config.yaml
num_hidden_layers: 13
hidden_size: 160
experts_per_token: 4
hidden_act: "geglu"
routed_scale: 5.56
router_z_loss: 0.001
n_groups: 4
norm: "layernorm"
norm_eps: 1e-05
train_tokens: 440200000
Below are experts of layer 2 (counted from 0) of a mixture-of-experts language model. Rows are named router (the router's row for the expert) and show model dimensions 0-159. Each number is 128 + 24 x the weight over its row's rms, rounded and kept within 0 to 255. Numbers have three digits each.
After each expert's rows: "comes after" lists some tokens at least twice as common just before its tokens as in all text. This comes from a sample of Wikipedia text that the model never trained on. Tokens count by the router's weight.

# expert 70
router:132084143112157086141129118107133155120168133092144126160101137139104122137150106147148150129167132127155115102114142103121113089154134089108163125101098133153137105154089177172119150104134102139091058163161116163132107141107152130127148146093147131086126102169112147145151116109059161118141107119130155105111107123153111134158124085107147145103141114135129149107159118126154123100104164149159156116158113113129103115100126126131112105171118134176144146141133155141125131068115152
comes after: " G", " L", " g", " N", " V", " P"

# expert 43
router:160124100147136120148100102104127131103140130141149106148095152152109124161137103143151156107153155166152120108111092108114096098157110102108145145106118151136149098151106148139150160102157102168096106156159109148157098149101141107107160117102105117114098101162114138117148100100107157143123137110152145120120099148154103119158153091091147156098105096165157146110156092150157146112116161160141155099147150098101098106108140157095104110150092158159147088153153158105102109096153146
comes after: "1", " | ", "- ", " ", "| ", ","

# expert 65
router:161143100143132114142104106099129120099149139154148106150100147152104107155140110151144156101161151162155138108101094102114104100150117107106151142112102158128145105144105140143154162102164106161100108151156102148148095148099129106109161119105101107103099101163105147114153099101104164150106128104158147117122105143158116121158158099105151151105096096158164150111154100159141150104110149154139141108145154089099097114105159157098100114153097155156144090147150163100098114105147156
comes after: "\n", "\n\n", ".", " =", "==", "==="

# expert 24
router:163129089145138122148098103098116121107146152155148106145103155148107116159136106140149154097155159163154128111106088108110108102157117106102140147098100160141157101147104144147150154104160106167101103155154109150152101148097121112100156116107098115108103099151110136112154106107119160147104125107159142126116108146156116121158155105095146152098095099160158145108152099154154148109119152154140145106147163094096099105108147157097102114151095158152152085164155157103095110099147145
comes after: " | ", ".", "1", " in ", "–", ","

# expert 10
router:163148099147137119143099111097122119102149143146145111149103153155101121160142102146145152102153143161147135112098092104109099095149119111100149144115097158146145101155109150138154160104159105163100105145152112151155100146102127101096164109101109102106095101156111147107147113105106160147108138113150138140116104157160112115157157103093150156104090098154159144108157099157151147112114163159148146103144147092099098111107145156094104098154092154152150091152146161113108108094145140
comes after: " ", " | ", ", ", "1", "| ", "3"

# expert 13
router:137165133133147085151118081142139157101153137158152124170113139152095121142189072138159143122166120123148108096115132088141115108140127110103158139093125131123158077130111158182123146111137060133097096127144104159142132125088108116110162115098153114114127099142117156174144133104119155118141120067137150119115105110158131178151127105104139149098121110134140148106171107108124156094094128130124118113155099121147116109092151137141100082143116136165153133106135131125129101150145144
comes after: " B", " S", " H", " E", " G", " K"

# expert 52
router:164142095137151124144096107110118121108142138154152104154095156153106117153138113142151153100159162164154132102096093105110109097150118100094144134104106152140149093150108147143171163103152110165101104153148112142153095148101132120107163118111095119096090097161114146112148099108127161147115131099148142130107108142146116117160149096099151154104102096163156142107157101157148151110111147151151147105145164089098094111105142159095107116143097154151150095156154159099099103115149145
comes after: "2", " ", "0", "9", "8", "6"

# expert 39
router:162143079144134114144101106112113120098148138156149109150099157152107119154150105141146153098155153157157142110102099100106100095155110097095141139115103155145153105147111141140160157104154104165096105153152117146154102143102127115117157105106093119106100097167112152120149107103116160146106131104155141130121102155160109107158161104095146159101101103157163143109160094148141148107109154155153141110149153092107098105117149156095100112155097153161146088148145162107103117102146150
comes after: ".", ",", " of", " in", ";", ":"

# expert 73
router:163148098157129121144099107106116117103145150149152102144100154153107132157141100139148154092153159173150120103093095103109100102150125094113141154099105153135145098140109143138161151107151111169098107150162110147152101149096146112092160112111105118112107092152102145120152097111115157141105127106149147121119112145155109135161154107096148158098105100152160150104153094146143154106119152161151141103146157091093093109122147154096104119134085162154150084156149162105105114112149130
comes after: "2", " | ", "1", "–", "0", " ("

# expert 69
router:159130129135138117145101116098131118103148159153143115146101147153101098155121109144149151093159147158155129106098094119110110097158107108104150146107099159131151100150113138141157159105152105168100105158148113151161092139100135105105164112111095113108095099150105139118167091110108162133116129088154152105118104132147099122154153101098157155098109097163156152107157112164132145117128159153148148093141143103094097117113145156086102120149098170152148091156161159105110120105154140
comes after: " |", "\n", ".", ")", " |  |", "=="

# expert 71
router:161133090144143113154095117102130116107140134177154103152099153150105121158148107147148149095153159158153125108092090114111101098155115092105147148121110157133145101148106148133157156104158108164093103150156108152162099145100132103103159111107103104107101102154102133113152108108125160146110137107156146122122104158154103118158152106090148154097095096157158146108152102158131149111112149150151142107143153097095101108106144154097097113157095152152147095139153159108106111104156153
comes after: "\n", " |", ")", " |  |", " =", " |  |  |"

# expert 45
router:165135091151139118143097108107125123105149140153150107147098154154110116155138104139146155095154145164151125111099092101109102098157116110098143139112113159144151100144109144138163169106158111167101105155155110155159097140101129106102155098110097111107101105154105151118153095106111157147120120113156140122115106158159112114159155101103151159095102098158166138103155089154137146110119145152152145108143147095104097104107148156096102105147092154151150089155155159108096107106152149
comes after: " |", " |  |", ")", "===", "==", "\n"

# expert 18
router:165130102126142120134097104109120121104148149143151110144107154152104122158139102148145157097159158169148129118107104114115103104153109097096150140109095161134150101154113144144159161104155108164103103148154108147153093143098127106102158110110102123099093100161107147126153093107115155142119137101150139127116100156153113119157153103095150154102100096167158142107159101161140144113122143153146145107140157099091102098110155153090099115154095158154146087159158158099094107097150148
comes after: " ", " | ", " in ", "| ", " December ", " July "

# expert 21
router:160136095150139121148098105100121124102142133153155106145094153150107115158138104150147154095148159167155114114111096109111109100153114097098143151111112156143150101143105145146164162103160107169098111155158104145156099149106126104107161112103095117109103102157099139118144102106123157146108135110148143128115105147156116130158154100101147155097103098160163152102151093146136145113111149153139146104150165095093094103112152156093098109160090160150146090154152163103103114113147138
comes after: "2", "1", "us", " –", "C", "ical"

# expert 1
router:166142094142141121141099111092117120101143145153155107148102155157105123161140106146146152094159153163155131114096091109108100102151111096109144140100100158137150102147106141138158159104153107163104102155154103150158097156102134098112154100103094116108100101152110144125153110108116162146111117103152145125117108146153118128160154104098148151097104094158161153106159102148145147117119148153144140099144162097087099106111144155094104119151094154148143087161158158105098111100153143
comes after: "\n\n", ".", " | — | —", "}", "0", " | -"

# expert 44
router:165133099156141119143097104107127122107142143149152106154104159150105112161137101154149155094154151161155117114105103097106093097156112101105139144114101155140142106156107151136157159103155105157097100160157111156153101146103127110103159114103106108102103105156103144116153105103116156136112121110148146128117106147154114113159155099091148154103105091161158148106154093159145153114116153158142151101149144095098100109121145164093103107150090152156150089155155157101094112107146141
comes after: "0", "1", " | ", "3", "10", "9"

# expert 2
router:164127098134143127144100100106122120102146138158151106150107156147097106161141107150150154103158150164151135109102089111111102099151116101108143148107107150146147100145107143138156158102158100161097106159155116154156097146102131097100157109102104117101103102156100133113152105110121155140103127100152144124111103147157118127160154105099145154098102097164164149105151110156143149110113159153149147105147164094099101112105147158091100112155098156150144089160150157096103114095153150
comes after: "1", "; ", " / (", " ", "86", " | "

# expert 41
router:162135098144139115147102104103118121099146141147156105148099150153107118149144110140149153101161162162155120112099096104120098105153115107107149151116097155133148102156107146142153157104164109161100105158143110147150099153097123107108157108111092100105092101155106136124150103100124156140109141101157143129112096156157110122160154107098143161100097100169167153104153100153145153108121140154145145101150149095098098109113147158086111117147096156153144090151157158116096110111154157
comes after: "\n", "\n\n", "-", "==", " \"", "==See also=="

# expert 48
router:164147102148145116141098111101120122103152143152147095143099153153097124158140107149149154102160160162155120114109103102109095096154111093112142136112094167131148108149108147144160160104156108161103104150148113146154094137097129106109154110106109105103105101156114141115146111105106157151114128102149137132118100163155116115163151108099148153098112096161162153103155092150147150110111150156142145101149166099098098103112147162093100107154099152153148091154150158114096117098159150
comes after: ", ", " (", " | ", " ", " in ", "–"

# expert 46
router:161140105139136124144098097102118122104143142152152108148098157154108125157139116139149154098157170166154135111099092105109096097157120103101144143109100158133149107153108145142162160102159103165097102161159110149155101149104139108117161106107099105111093103153103152112150098104114154137112137102158139127119093145155117118156156101095146151101103095153164146106153107156135147107118145152146149101147150091105099113104149153089101117147093159150149095159154159105099114108155149
comes after: "\n", "\n\n", ")", "==", " ==", "ac"

# expert 32
router:163132098145138130143101111092124127102148144154154108139097160154107113154142109148148154098148154158152124111110096107110097099148119102098141152119107159142149102145110147138157156103159101166097105145154111151160093143105127106107156105112096120105101100161107144115150101103113159142111125104154148130121102141158110112160157102099153151096102094157167140110156094164145148113119152156141139101147153091097095116117147154092099101150091155153148089161158163106100110107148144
comes after: " |", ")", " |  |", "2", "3", "|  |"

# expert 42
router:158141101147146120144101108099124117098150130141144111149107150151104121161152100148148153105154154165149130109101086099110097106147121087108145140107098159149144099148112147142149163106156106161095104152160112152153091140097133116108165116102098121110102106158107139112156100108115158146104133112154155113114097156153110130159154102091153157102102095164164152108157098153150150109127146157142137108143157093105094110102149155099106117148092150151142088161148156106098108109156141
comes after: " | ", "\n\n", ".", ": ", "; ", "| "

# expert 34
router:160132105137142119140098107108130123102146145153146105143103156155105128158132109149142154092153151164157115106111103103107101103153121099101151139116102155139150101152110145142153158104152109167099105151155106153166090145097132102101159116104107112104095102158107142120155099101115158141116128106156144135119099158157109113162161104091145156104106094158158143103159092159139153113111143161145139104147153099093096120110142153094100103150092156153149089152155163105093108114153147
comes after: "\n", " |", "3", "4", "5", "6"

# expert 36
router:164136090149137115151097106113120124107153134159147110151103152151102127156139103148150162102156151167153112108112094107116097100154114103101147142120107156136152107141103147141155163100158103169099108153153108148152103143103119105100152114113101111108098100157109149112153102101118155149111128109153148127116099153155112124160160099089149156102101096163162144103155093150142145111123143149140145103154157097099097105109152155090106106158097157146152088143156159104096107103154139
comes after: "\n", " (", "| ", "\n\n", " | ", "0"

# expert 29
router:159141095150141119156101101104127122105147142159149105151103153151105109160144107145144157097149153165154129107121093097111113098152115108096140138108107156141144103154109143139160164105153101163096104151148113146157102144099136109096160111108100120118097101167099145112152096103117157147107129105151146123109100163152117121158154103095150151098094099167164144104154102149142148114122144155141151106135162096095095104108153150094107105142099154151149097162151160100102111095148144
comes after: " | ", "2", " ", "–", "| ", "; "

# expert 66
router:144148093117136106126118125136117147100178107120134138178123164151112107156163103138180143115157116137154119096123137111136115104130116097103144158139085133149138123167106166134145169104138100145097091142147099158139087149113100139118147125104118098105119103153111116138182122102138154130077103120136161141128095130171115135165145080107140147092078118141139138098149089114114169099127113157143103126142146114131089098095159159103110093137099138157154117141156152100108106133148163
comes after: " H", " h", "h", " W", " w", " K"

# expert 61
router:166133104147139120143093107108117124108148140154153106155102151151105107159131103141142157104146154163154129106098107110113096099155117097110143144106098159138148103158114148141149157102160108168097102159156103148154099154103122111105162112103094111105107094152114145118151104102105161140114137110149147122113100148153116120162159106099154155104099094159159145105154091153142145107110149164139157108139157090106100102115139158096098108149090155151149090157151160099101113111152145
comes after: ".", "\n\n", "M", " M", "P", " Sport"

# expert 55
router:164132107146140122152098097100121125111144143156163111147102155155105119159139111148143156099153166166155126107104092102111101099155114109105144142109102152141146094147113143149153157103158103161101104154158114148158097146105117100111158105110101115103100101158109148107148099109117160143110137109147147121118101137153108119156156103092147155106094100158161146105153102157149145115108153148149148103141161093098095103108144156099100105157093159143147094164151164103104109111147152
comes after: "\n", "1", "\n\n", "3", "4", "11"

# expert 22
router:159137098139141116148099105103130128100148142157156106150101153149100116158141109144146154092156153166154127107102090109109098096152124109100149132107093159136152105158114147141164157104155108164103103153162109144155100143100132108104158113108099117104100104160105138119153092104118154148112129106157142117112100148154114118158150102103151152097102090167161153107154097154150148110111145157146152103143154092094096109110147156095109111139093156153146098161149158108104110105144147
comes after: " ", ", ", " | ", " in ", "2", ": "

# expert 11
router:163133087135139117148097109099126121102149144145150108149097150148111115158137109145146159102155152172155121113102094108112106101153115112099150141118103157136149109148101144141159157104160109168100105151156108149160101152110128107108158112109095106107100098160104139120151103107110156147111142107157143121122105137156117122152156105093146156100087095167157147108153091154146149104119143153138145097150157088098098109110154155093100110157094158150146085154152162109100111111151142
comes after: "\n", " (", "| ", "\n\n", " received", "\" ("